config.toml
d_expert = 64
activation = "silu"
normalize_top_k = true
dataset = "wikipedia_en"
Below are experts of layer 5 (counted from 0) of a mixture-of-experts language model. Rows are named up (a neuron's input weights, with its number) and show model dimensions 32-63. Each number is 128 + 24 x the weight over its row's rms, rounded and kept within 0 to 255. Numbers have three digits each.
Before each expert's rows: a language model's description of what the expert responds to; "mostly gets" lists some tokens that are sent to it at least half of the time. This comes from a sample of Wikipedia text that the model never trained on.

# expert 10
Description: Table pipes, copula is. Table cell separators in results and track-listing tables, plus "is" after a bold title in opening sentences, e.g. "Pušenci (/sl/) is".
mostly gets: " |", "|---|---|---|---|", "|---|---|---|---|---|---|", "|---|---|---|---|---|", " =", "|---|---|---|"
up0:142136137114120135133108109121110162124175152163123137115171122111148147164154153139091121070115
up1:120174121112123134109142123126099120137094101107135133145145116143144118119143116145112143165107
up2:123108155093143149157098117142112143138055119144151146181118173137147113125117120115140123110152
up3:146134123148157136158114129125133122160126086092136103130078141100086155142155095126145090133175
up4:142132112146111144134152150136123152132149124131141117148086118141180140147090113141140133168111
up5:167140118140080107131058104130137122131138124112088167135128132130125147136157181162121137099123
up6:119147144186149132106141151104073165133135155114111110139147107130109140135113119131119094130107
up7:150117135130104161150129136130134181096102136088134096161077114131132100103160106133140106104177
up8:107129162095155120162146155136159130118092168118136138111095112121149127085121105119157111146169
up9:107157164153120152145122118132113152165133172159149099095145136115164108141098124125122149110153
up10:121111151156147122119095116145225123110072131094145140154152116112146131117115132118142116097139
up11:150151171140133092120165100122075191110153077178093150117118131119164119125112124197136120121118
up12:141114129139113086164173125149068135160123155138144120140131132127165144134137149165119108125141
up13:147108120133092133175109160094124151119106156139144132125113121121077117119102154114107116138165
up14:142136092103143133130120127083099178098070147110138104138095151130133124105137110152096135124100
up15:136110113080123120135137142130129134078193099130084149114172139125178107181092168128115132129126
up16:146161134133176139089145108102144150144125115122087149119152096117126143099123177104114115111154
up17:147105121116105148169090143151112149106118131108114151102127162149089106153149103102105161110141
up18:111150118114086136106112145113150127143116135129179140135111163121121170141127066109118106122087

# expert 55
Description: Country and institution names. Proper nouns completing place and institution names, like States, York, India, University, Philippines, after the, United, New, of.
mostly gets: " American", " States", " University", " State", " World", " USA"
up0:117119114107134163118160138100182161153125141128127097098156117103120128136113144120173160139135
up1:124168112093123114173121170122086109116172124103122165151135072139102140135124158124107109124128
up2:122144168104124090134174141149139131100113103103102130149135121139147151084102120133133096180139
up3:113144111120137137138122130104159142106104158088164159101096124121102137135084136147118152164116
up4:110133095120134157152127093160133106138146144167116068129111049136106156141102082131096144167146
up5:140118111123132167108147121130144096148083142116133164102127124097104107129128111118120097055142
up6:136114135104112100105184163143108118122140133139168118100104106077127137080113169122111088124110
up7:099151085140130139146098112126110143097131113113130185148088138136105135110096148131167107100112
up8:147158143119131138150103180123121121132163091125118136110126139137159108113137136134148156151097
up9:105128137120116123124138122121106131161115131149100128125107173124157131117109123147138111104097
up10:143092104122139109139089143145138154131167153076116109111125115107139101132131114157111142181178
up11:080111132097150144135149153108127129129116156125120080148167105134127157126141126111110101103099
up12:142125117089129139108161119138148164120071116114143129099125127141144139127100102125088143121104
up13:117127127150101113178146121153165120155118127133155127179130108129112141148102067105085082117131
up14:129089144130120148091125153119123148120120088127140108148168108145102117111121128117089135170146
up15:156147092142097138133138137149120095157125136104145149131118102105124107115120161175135122100156
up16:109128105114121123118125116160102136152142147105151115105128168095117109149096150137162156115141
up17:159084126141135126129130122142146174165145150094112120147145139146060134140162095115105129148140
up18:150125102172103130152116124090136071087132170138148115109126145123123129108120139128123154120108

# expert 19
Description: Closing punctuation, table pipes. Closing parentheses, semicolons, quotes and table pipe separators ending cells or entries, as in register numbers (#69000075) and medal tables.
mostly gets: ")", "et", "),", " at", ");", "\""
up0:144121103125114098139121147142138149136126106161144086136102123121151124127102120130102134137125
up1:156123081137141160082099099110103125116140169059095134114098135080124124146108117132133147181164
up2:135115133109112163144108162145112146153117111175138127147150130130069148158140146120088174134104
up3:117141128083124083161111109132102125128154103124161138158119171124131153078102121098121120127113
up4:187114097132088099077122129119130132085130168114150109113107118092125160131120127120146099162135
up5:154151106181124122124130111080114180149117101096165122126108152157098142127152140115125102123145
up6:123101140173160093101091162082141131155134149083123126093112172150108183186112136140172096123137
up7:118126138126112159128165178113134155129105106157136127138104121133103155065145097162159117135099
up8:091174147129127161183146148107106111141105132111108123150123090133114111121129134117112148110159
up9:113116138090102127156134134103149133088157145132148121131115140140106169105095116180153166154138
up10:118095141153127100099116086120139148153125105108186095149107127127117131126105076119124132164106
up11:118145115150093126103114132143140134100129129114077148114109131127101137133114103140186102125143
up12:109157139107132147107110146169136116146130174090103129136048092125061181179120126092122126124156
up13:128097140103129137120155127105134132131131153110125117130113130123096114129137188125123134128168
up14:177164080137135133107140081106116121121136173120129134151127122159108119124077114093104150130105
up15:164141067116160137090122133132133115164168125119158135104105107111132147136107132089113127134139
up16:078131165151121168148131121161126154166138122130135154135107132134158129151154135085096160147154
up17:129086149140133096180103154100118120127139186104126090099130140141128103128125106105154143138181
up18:146108127124140148123149116100078125107104120094120148164124144121146092114150116113139144143149

# expert 9
Description: List and table markers. Line-initial hyphens and pipes that start list items or table rows, plus en dashes in ranges and hyphens inside compounds like brother-in-law.
mostly gets: "-", " de", "See", " •", "|", " Succeeded"
up0:152128125135173127121118098128091207120107099124138118147119106103097144128121122148114091185142
up1:104128125162079149106127121138108094138122133117140158156127123147139093114166115125115089137106
up2:099122166118112143089141137128139124114108130055174143110145125111103124157136103133139091155139
up3:203116132070119146137114084144158149114118160118106155123144124135061102132135173162109101135119
up4:173112133136122134134104159139090123094108154125102124069146130164098161152075091122166137149150
up5:176109144134115154141116074101145127129146133142112136103144140149089103145117120152106115128124
up6:099143116160148168132089144092081106148118143084126121105122141139123140120105113150145100161124
up7:144140119136122132130107145129129139144120117103174120183113167161113141154104114165120113172124
up8:123145146141136166123107109077115136117177152145143147089114139146100130119159120119135152146090
up9:146109124130152119136145102095137127128112118079116135159102157108143126151134170129092118159114
up10:156159134128105118127121147095114105140122175104120125118089146073102119184101151115166105159125
up11:128066150123129132140086131155144141130123137091121150107119155169130112145128126112120085133136
up12:097127123107123172118117087147102140108093118157113073116124110136142121189110138097133134105129
up13:139117118103103110126103104122117149132141181139098150097126130139163094140136115150102125096125
up14:129138133149119145162085128161130168131125131152135090121145109169131097180133123101122062099144
up15:168127138118103154131098109173144144114104094148124157121127091131089169157121128179144117144157
up16:122118156073153132131136163139129156087128149134122130120150106110137153171117130120107100134139
up17:180101120140118126148093112136102102139175129133138161121128133112163152110150134145104100106153
up18:085155091087156130138103118132099097113142126098146134094151133136149175108117126125096141122099

# expert 48
Description: Relative pronouns and function nouns. Relative pronouns after a noun phrase (that, which, who) plus common words like part, time, there, so, same.
mostly gets: " who", " part", " there", " s", " so", " can"
up0:105098110123117100145117104132105151120114140096165129130116139122116125139091122135104132143146
up1:158108150132085141100103116128146133103089120112100118102143119161106147155119099110110110164132
up2:161165133164119163107153115139134108163124126143156136116113123116088118163139117127110150119119
up3:144135127149152134112115150096112130136126137157162143151165138133122169122082112112098109127117
up4:144137135137116108172122071130148128107112135112135155112143108111097153119129123094065123109099
up5:136122149148118162131129135131136145125147134125098129125074150146098140160159142132133167096146
up6:109122113141123108108108103132171157120076105153124123165141101127123132118133094116125095155081
up7:159122149097133113111135100132120155147152119159151139092125147082189184142152162134128126099120
up8:153131097164061178171096104124138158131131169120163147126102109129144144176111149097086133128118
up9:173110098110059148115149119160122103145112100141130097096127137130110156107104143177104108114093
up10:119134144138141146163112164132158097147121154137124124152135084090101134119180086146130137110137
up11:146155115158132109122082150152091139131129142153098114131096109152087102123144156156147103207105
up12:098133153059136122106115073140134111100132115113089160162099107099132145097148127141170123126088
up13:135114108159177118141101108130105085147096087138169107131150119123108125124165131147119146162123
up14:137132164165131133171109110084112142140148151123130079092130133113179147121151118134144112150155
up15:107135118150144146129115185148173100114101137146170138095128094108103126132136132113157172150110
up16:145122139131126152145150122097140115069101142145155153147141148094099090120128089107086099145116
up17:157132133107104113083121145139094119144158085140094160094142112130145203130081127097117091132094
up18:132110148129129185141168114182126168175110099083125164138083117185119134166166111111115119080101

# expert 53
Description: Prepositions in titles. Prepositions and articles in institution and job titles, like of in Institute of, Professor of, for in Secretary for, plus political, social.
mostly gets: " political", " in", "ological", " social", " human", " national"
up0:109114107119111129134108124109101111096155119138155115142153106123139114140129124136157144108105
up1:088093123135140140122120108108147122094126126098156115160100188165159122141133141135125137147131
up2:179134083146126132124096155100135094120143177157176144139133140130129138076139106147133112130103
up3:108122133133155136147164128166127159119136152142117109165115151096133113128106128135124106113121
up4:132133094085096153125132081121169118035131124122133136127112150135099152132101127135149088093096
up5:140129127159113161097120110134102113137122136091146124120090118115130110114112134143139117100168
up6:097132155114139139150093131154140123110166175131117113136123124144113114156157133118130087157115
up7:164116160184160070116131082100083156086140118099140137089148118102096149121125174118130096159173
up8:130132137155089186117115120146153163180154108125074136139097159148168132074170151158091138124122
up9:101131123096146124103128144113128137111081090153128131130124143078115147097103139142131153148156
up10:126104099122107092081095154157126158147140141128113132125131150112127122192093148183133123137105
up11:153113135145186149146140094096152197118146101123122141141115130123108117168134132099094084109142
up12:177191121126114129152110098175137126121148078106093150132085108135103107128153149134121127106139
up13:087162124141103163106123134138121133144149131125128128126135111131153134134131122145116104099127
up14:130125136148075175131136112114139165118118133095097130114147122134165104161169130125167142162138
up15:136137119111116128085130103129128095104153113152154109112099151115137136131121143135136153149117
up16:160131153081129116133075168164125142108126136120156125115131106149091121109168132173128119111119
up17:111122119104131170137103167142131155115133096086159162152133118120136090150146105122123136117072
up18:139140098131121139130112106105120143149146138137108147133107113145143129135120116073101149157100

# expert 18
Description: Coordinates and measurement digits. Digits and symbols inside geographic coordinates, dates and statistics, such as °, ′, ″, N/W, 33.8%, 39.5 years.
mostly gets: "°", "″", "′", " sq", " −", " kg"
up0:137171137122143152095177112106121110095105134107120151152141078150148138094155139134134134104101
up1:141115153144160134104123121156116190126115081106138087158110141158159121112126125164108099154109
up2:115135155174136150198151158125154125171120119136149137105141127110087129132116064147182102090157
up3:147137134105089137137128146124186131130119104139138089147112139123118146133143124168150089108130
up4:103142135166124121119127173164136159142107113131143115120144166106111139133139113170129104131143
up5:147127118117133157150165125093124128107160140121136151156171100115119119086134174141151082116121
up6:157132126133125134095138148136094146153159142116142143102125179136121136086118107155156133114114
up7:145101151073131135131170130151093177152128135124101115126115101095143155125113154128076123112141
up8:155081140145179153152182138109135171112078100126147154186115158119126158114120103132101081125143
up9:164161119168138116161144119152108154118113110136122072170112107149138140140135107151109124138141
up10:127160077129094108203111110103126174157099096148145111132121122157100142124145125116061176112088
up11:134152121132141131117122128105107100119116139145102203129129132131120137113131128098117142102159
up12:121115154106146108134128174122154116153176116120167184130135086086130148132130156100139123111132
up13:133152105163103141115141165133121161132147113082160128161095143141092124141128117115124116152100
up14:147148133134144148129115122145116077121113107152151122119165152137142137141102148103116143119169
up15:145107129145148111136087099121113082089154120100139110138135148119115122140140160107145134140137
up16:168167105106132133146126110133141158099151160120127141115131151097144152118163119163146103107138
up17:149124175131119140114141112144148148160176079142150160126122129135132083151095138121103156147148
up18:098106115142160150146135149173139109118143180076103130116151151101128135164100090121148111103107

# expert 14
Description: Place and name pieces. Word pieces inside place names, ethnonyms and surnames, plus names like Henry, Saint, Francisco, e.g. Tuareg, Pulaski, Fresno.
mostly gets: " Henry", "iy", " MF", " Francisco", "aj", "arl"
up0:147195130150111149149119141114145115104135139149114136141115148134104132076126095097140118157081
up1:088152080133138149115162112147117109118126173133130162132145114148103139172149109146108125134109
up2:135119102151108139118138142125146158157122142165105127139113124103160098164136121116098155164115
up3:121112137106120113119128150099130170109138113140134123133166108144129143133132130170138107145116
up4:149113158132124094125117126161137138114179129113133145117100125111158111128119142116125129121081
up5:101148136106165131123104138157148124110135090121122166116079172127101127173098122100151120135172
up6:117175120130151114119156151151128127126128140158107133174137107117099113105108119100117136163115
up7:086110155133144141145104150103157123093146182125159125085122180142137136143125121130116176091119
up8:128137053127109128099141122120117170114152116174099145108118083156126128145162115165149147095108
up9:119080094173130132096108155149140145105131113130143099126117132138119144140120122105122111147055
up10:155108115153109150129094105115072112097166152172147124093128152151141143123145090096146118135136
up11:168120107103131146161092117119130136120099105186114121084100172141097071172122108142123114158119
up12:117124139115118160144118120124105096137168145100098144131138127136089115134099077130115108124122
up13:124130123107149157145151165121134153110099135095081133143092142121089125123125158075159110144094
up14:132152162148144138096112102136117131116113155118170142130101177139121122093073150136159143101122
up15:117134127141151142149160123116128137121125161105103150144128099133104087137137151100131161146150
up16:090136121173075161125155138146164133165128127124121132146146116160123116106112189119135146114125
up17:107144117118080136116105099145123154103089104129141118133153136121119103110140109126142133133133
up18:144112141160076091139182091153147134127094143091117173110095137138134143149128147123147150130120

# expert 38
Description: Table number cells. Spaces, pipes and digits inside numeric table rows, especially the space before a new cell's number in league standings.
mostly gets: " FW", " —;", " MF", " −", " Apps", " Turnout"
up0:094136116138109132137082146142098136118135145101116109120089154092129105158133162168136126092118
up1:104161132129134110113161155118158127105080153137152120128105123093130106115110129139116160139107
up2:124136123086124137157148122113119162109133116097119137164093147179161168089115118149107074117110
up3:119132167139148139122173141125105163120125145147091137131139165153131153119101120138106128090110
up4:138072175151133182139105132142131143194103124123134153180118152118134109137164143106175113111166
up5:128085171107135138125158108111105106130087116104124152135101112120113125108121157086070120131161
up6:128108154131139110101114140129100142088099117136118144112126111136122151107135107118138125121122
up7:138116114116086163068118107124143129132143099080141099131136147115123110148139178148081137145138
up8:157073111146161125141128165117129168128130163140109115127149111168110153168132126126136118124137
up9:181092156134102133160132120117164145153178106085133141130107153170101163145133144093155115115142
up10:116113139113150141166119185113117156088137138112116130165137105136139112131160148120132120114137
up11:146108163102107168141143123155153193140146164135146151137091127130089137125152138141182098161084
up12:136109129108067126137153140155128127137114138138120138098139145121125161150127152101137101100157
up13:128079190097114091140121121139138080131129154134152119127182128112080132148132099165128142127093
up14:133087179140164139158131153131094166098125112084100120144110151098130124134162183148134130120097
up15:150136119096140135135177149105173135159115125110139134124142095118082108126097159140148155139093
up16:137164135115123081127149119142134114155128119158111161152156139126108136143118092154120129091120
up17:157163133094123119134138137117128182112152124067144110100162119124135113097120168146134110138149
up18:124144151120132157111063144116146137111136165129138145130150112157116131140144133098103111146133

# expert 60
Description: Surname and place-name endings. Middle or final pieces of names and unusual words, such as Rot-ter-dam, Cot-ter, Rein-inger, anch-or, Del-iber-ate.
mostly gets: "ter", "ili", "enger", "ani", " Angeles", "ino"
up0:095125101177094184135107153079148128169122132153107120130143140122126116112137120164098161138100
up1:149146136101145115155096151137099107137112121148129130120131188157124114132168122129158151174125
up2:154110138070131118112113161129099120131131154129125158115098143154158097113114162112121168109102
up3:111129109123053151091102151139124134141095118116094143119151138132122111132121128163150113119147
up4:125137140152142137168111136154120150146116131108087103146137141137137080132152110138149143084100
up5:160186096068136120120130107113112115138122143110142115121099141130129130110113134126079099131150
up6:081175127124148148111112152121126109130145105127129143151097110102155126127120144137100090132117
up7:102112143153127100107161126134065151084158147127119145116121173111147173129148114107078165154144
up8:148153139134141118114096093135112143109130144137136147094069130114168154118107107166162063120139
up9:109108130122130153130070136132126116132127080121116098115098089140133097143142096122132107108112
up10:177132089155164121142112093119083134113162122106158159133124105111087119116126145113123114141148
up11:102184136105168135105157165152131166135142164128101146093129117117100135134138122166146139139120
up12:141112147133157128110161124097132175120165131140092141113121129111112074139143129136145140122157
up13:089105112153129160102137116110126137091127146097151156095134113152141107136123141129135112113188
up14:129103104132140118114134156125078131101145185104116091108130100128199117123089131148134114189124
up15:116116151095093167121128141110116132158146161132121145132159104196140144138080133128102089113101
up16:157074146120128124185097154107094126136140118164141121141119124136152105100134116096120137115128
up17:134138113149120134119126165128129108102140134118097107134170106107149137153146081130175150146137
up18:104162155148155121130133148126131105131139115103125109121121116137158119135098100118101146122124

# expert 25
Description: Conjunctions linking names. Conjunctions and connectors between names or phrases, like and, or, &, featuring, of, and slashes, as in Brennan and Dave Chappelle.
mostly gets: " and", " or", " &", " et", " von", "featuring"
up0:123185173127160104125141108093114168109110129115126116125152157132116139110123121119164104154176
up1:123155144144162173129123119125120175099140147118148106128106164136146101131150128123126137126102
up2:142139099145101179147114093115137124131098116177124112134150174126116137136069108157123162215131
up3:102153110136133129154177137137101128123136170165167102141147124098158133128133122134101129126093
up4:116132161160143132146138103127144123125093128101157123120156170146110145142154105106164139133149
up5:086135171121112132127115123125110150100139090087136131124106113109135167141044158121145107128141
up6:103155157117103117089106125169100111135138170131105163132090144154148131112094126182144115131107
up7:124146146121085107135102159144076120131130116075070166139129112146142154142082150133108109115143
up8:149102116115143141150136123137103153128124134142153143153150143114107142093082113114134121165078
up9:144127170141150138147070113113122160158126141103118139144117112133154136153146125170115177145124
up10:144142133183142120119168135127131158122132106131115127151143075132098191152158094148142178142095
up11:138170091137117142102120130135151120145144099115141136157172121127120088134167098179114148107137
up12:118114080130130144113145108147129119086138135135106135111144150156117152140170147160147138124159
up13:126160156111125089141107085141113114149107158111135110139153197141127130115134139110135132106136
up14:135133140183113116172130114110143142104116135129097067119139163130120083133130135094136168139136
up15:113113095116166188196108112129152149123112141139179105163107121082160146150105153135158163115129
up16:099134150082179128188118133156133138111082127151136106117132148135117140119111097140153117159136
up17:111148151146135119097141161137126124104083116133064102120135127112104116140111156148184119122125
up18:112133146120142104121152110133142112088133097145117143156115116123089091145165133148195115198176

# expert 2
Description: Foreign name fragments. Inner word pieces of non-English proper names, often after a capital like K or P, e.g. Kriegsmarine, Kishore, Kucherov.
mostly gets: "ü", "ö", "sch", "umb", "ink", "ä"
up0:133138097128120120089136119148122155177112131120096102149119118133134125085117141165117128113154
up1:134136140108168108119115121070139142113128096167123150158141129100133133125141126147140108140135
up2:101136149124141104122121147160109115080141157101111191108114098127160130144132139156128101174123
up3:137113120148072108175140119106107179135134149099135141147119099105089118107113097093132175120143
up4:124125080166137156154112116156131095080145112101142107209139115079126156140092133170138151144126
up5:131108094147147124121116109088153147116136151131164146133090160096105115161083143137117086082107
up6:128131150131142155101073156096117127102113105155107103140115122138118140170127079132093094112126
up7:141132093145114178103147107121098126118132085117186147159133119150151143135139114134134143147083
up8:124109132126126105118129109117159162122158125071105135127164161121133115143158132142094143122135
up9:116169111149117178130156107114128127123161149135112124110091116104100136169152135154149148123149
up10:113130148120121190132077133171102165092133161110160107109173119165122147161099117113130104140140
up11:143183128153112115171110106138143126106170084115167128127133134184119102137117078120106147161095
up12:138156112144124170103141112085113127088121148119128151125082173144093101202083087122116144126129
up13:102137083115186149135124121193103097141153114110126168118160095113142129092118130143104102114153
up14:160135114132140118108048132123142124147142089105144118124125150116085155145123172132141147140133
up15:124159130173123154136132123167117125182114149147135107126119095091113150130118122116102143182125
up16:128124113129108110138158121123104134142111138153154130121131111104131127156094114105139126110144
up17:093103089087115075104131151134131119121131134142104123153140146115095122125134117120078164135134
up18:144141097140116129091152137141141146107146117123089161127120100135122148164159140121127116162120

# expert 23
Description: Semicolons and Slavic pieces. Semicolons separating list items, table pipes, line breaks in infoboxes, and letter pieces of Hungarian or Slavic names, such as Nem-z-eti, -ović, č.
mostly gets: "v", ");", ";", " •", "z", " ;"
up0:138173160110136079132121149097092146149149119105080120123096106123132108082141126103115082157167
up1:108132140155110117157113118145087151129138131120175104141063128148163121122133149165140122122137
up2:146139154142083178103106122129087119170134134131083175154137164135118117132109161150124129161132
up3:176135073140113190115123117157133147100126113101173111147134116129127175099132120157146129158077
up4:102142125181105112140104139081139117089144118136156129161111116144151182132120117125157157171110
up5:105157135136122096166155135146166181095118153151125138121129125140118105158142109112145133118146
up6:136111110181201095109150121120120129134157089132127165114174159127098134129151088133129126166111
up7:141144129099101140145096119140147149118171163086123158151138166142113095130109103164092099104139
up8:152158138135150123098165132093143106154138123109104138160102098105096132140117107168168148159107
up9:106151105098131114136137162129155129133111132107097171062145157144068136135125115123120108148140
up10:138099156102131147126142166155105148141094107110143086141111145165112146097114089129118144133150
up11:153115136136136130184123109129149169112135098081141155092146143157135161111160152153094138144101
up12:117131128122116136126083151141077124118151114104153100200109128119128184137158140137123129104164
up13:116103119160114154103123149154125143105092110089118148135098060087140112095086139133121144136126
up14:129129152117154120137133148104129169123122171091149148117130116133070100131123152131143105140123
up15:122114179111132140106117110120141117148127138097143175099180153182111112137085120109103156141108
up16:179146124119130143086111124158138146133154125118119150123140109144166128107152133099133145118090
up17:108113186137157155157105138163126113053137130146128145160091130087119104101111128123140120167122
up18:127124134098100135158105179110099158159178130097126146145130139126125083101114071142116117139141

# expert 62
Description: Plural and suffix pieces. Suffix pieces ending words, such as -ations, -ions, -ments, -es, and mid-word pieces like es in redesign.
mostly gets: "ations", "ions", "ments", "ators", "ights", "ures"
up0:111116152136102153106118119172123134102151167124111126148106126145127143088166123145098146112121
up1:096124125093127144140150092137154094154104147159090178170120145176149121123126140121083131121103
up2:109127151153104134092124123128127097143110144102131124141132140145142134149147152120101147128098
up3:129117145125068169147154149146109097110131132090172150132155138128131095161138137178115123163110
up4:154104156087117108110137168145157147164163116122136145148130135117159143117138130139090140132151
up5:130158086146135119114115126129132144136140115144143141126159139099105194166127117151087136128108
up6:121085185141104120163118100158172112097116139111098129116086144171095129138127073150119068132138
up7:128172089145131143111105122138113111103108184117131108181067125137150116103114103149132120126107
up8:107141115169146120110132156141141096103144150126137145158128127141134094111144141159080090110152
up9:153078092168129105093120165123083134111138105122147169132150129112121090121106085151136105186198
up10:142131092116123131109126090117134095108123119143089148127167120110115096100115162156101138130161
up11:167116117137117127138086127143149139117145131119168140120137148188139068155147164142096124140111
up12:166114127119096145110125127127157150089133133129142154138128114147146155110142097119100096121097
up13:122108139132101079185121131134098118163161125124141121131155129129138116156136138134147110127131
up14:104156124114099162177119123081143187104111139146129137098131091159110090159126167075135112056144
up15:129133130131144119104136126128127134179139154139096108140122141131136089122086138130129142143078
up16:113113091168106146115099143139116155144120128115060166147145168163128185088118142124134112155159
up17:150166117123123144146126100112110136151142169136141178163131154087064090139124123157129101099094
up18:090126134114122151189126149124160121144109129142117114150163139147184141188130106141137141120127

# expert 52
Description: Table row pipes. Pipe separators starting rows or before headers in election, sports and club tables, plus semicolons and colons in lists, e.g. "| Votes".
mostly gets: "|", " |", "|---|---|---|---|", "|---|---|---|---|---|---|", "|---|---|---|---|---|", "|---|---|---|"
up0:109147095137168128143146137128129155126104141151112137152136129144137185168136129131121145153132
up1:126166102098107113117097122159114112172143124154097140165108113104115126131132103126106076084108
up2:150161110110098069124153141104138109168100107120111147136144098131118117167091137123117108131152
up3:129118094153103138135105077145129106120094143099166142085100118138116116092148127090102144149144
up4:156113133123064107149147140126127106132102123140116114114148106074124137165146105097128106128152
up5:098096153146149160095126140147109151112118151095144119113159141142134119122106110114103151099136
up6:099110103125081138141115089174123157083113134116110133113113119143101155109127184147144102142108
up7:142118089137132181138110127128113101104116129166127140163097097118104138133156100103107106145087
up8:118116147149132082113104104069180171125175100122127097110092154163155152130109112156134125112136
up9:160115132133112187107094121155123125093115072127151118146093110115110135126183135143104070167124
up10:142131123161102156143105084081072151139134137143115127121136095152092126161143132101113154144155
up11:139130138146082094134094114117144141108113129102123168147149152110140103140169151152117109176126
up12:119147112113084175163115143141132168112145132135145125120143135116151110155141083160087130119125
up13:132170122159140107127153137121105135061136158144170139113140116137145137089080128152177117148082
up14:146177144153137149112127104144075113165114118092125149132151112128110135129100123109111126162110
up15:145119156108141173135130139128175149122088139108134156150113152135097164165151141132129118148145
up16:140113116162122133150154130115122143139114108139133120137114081145137091156137144165100102136133
up17:103136115092138086144142095150154157085125099158142180155077154112134118146134111155120142100153
up18:126134182107116153112125139099096126172103147117105154172104114114134129116069142116140092135115

# expert 41
Description: Later digits and table pipes. Middle or final digits of numbers and small counts, scores and years, plus pipes between cells in sports and chart tables, e.g. 1-3.
mostly gets: "teen", "9", "nd", " few", "rd", "6"
up0:146115099118091137135124121128089133134140135140142106097115129143133091127165081084149126134162
up1:126142174152151162116131146140140117139112110145131100119151123129110142146110152101110110126112
up2:118144128130121130096096117114122146165168130126159089093161154133100139096111086159132126121141
up3:145133146155102131143111131131219113140140143126150149137138142123119093104128135181133131117149
up4:110134124091119121120131144092121159106134160080096146104131121170112169156114146109150130161120
up5:137121132106120143123098151083083169157117128133147133129134103122132151108136128117144142118122
up6:125156172144140125156141135125137153134120112118117169136126147125130126129129082116108136100116
up7:132055130122168143101116185120117082127166100146092169136124124128081155173130132119133119135121
up8:119149137146142141100089093143118099140108150108172084165170089112104127135155117146157127148124
up9:119170110098170140133149130097111138170103121145151119156146117121120120176088121122102151147098
up10:145130125126179140099148144104109124135120129143150155150151146109119197115046149161117106141094
up11:165150147131145110152155108109048111137158118116101117116106089145153156120140099188118099081134
up12:103101117151130162135078101094132156128109138119101160146104141119093095183125138118133097130138
up13:158115140147130158090188114138110100114138150135103073174123167110118084116122119114140145121140
up14:127128115127154067104109111109110100103107168136129144164176127069133142156109122114141101131109
up15:129095180105112110117106110144100072092110100133108168137112127087129113124142104121141098114137
up16:132162109106095171168118157091144137111131148146166127077141138108177132159126133143158094145132
up17:117177130094121155161123128096120166125073121130092144117112141136124170139133164131120089123122
up18:115103107154138159139126124114157125116124140128108113118100151118120127184118096092136136132147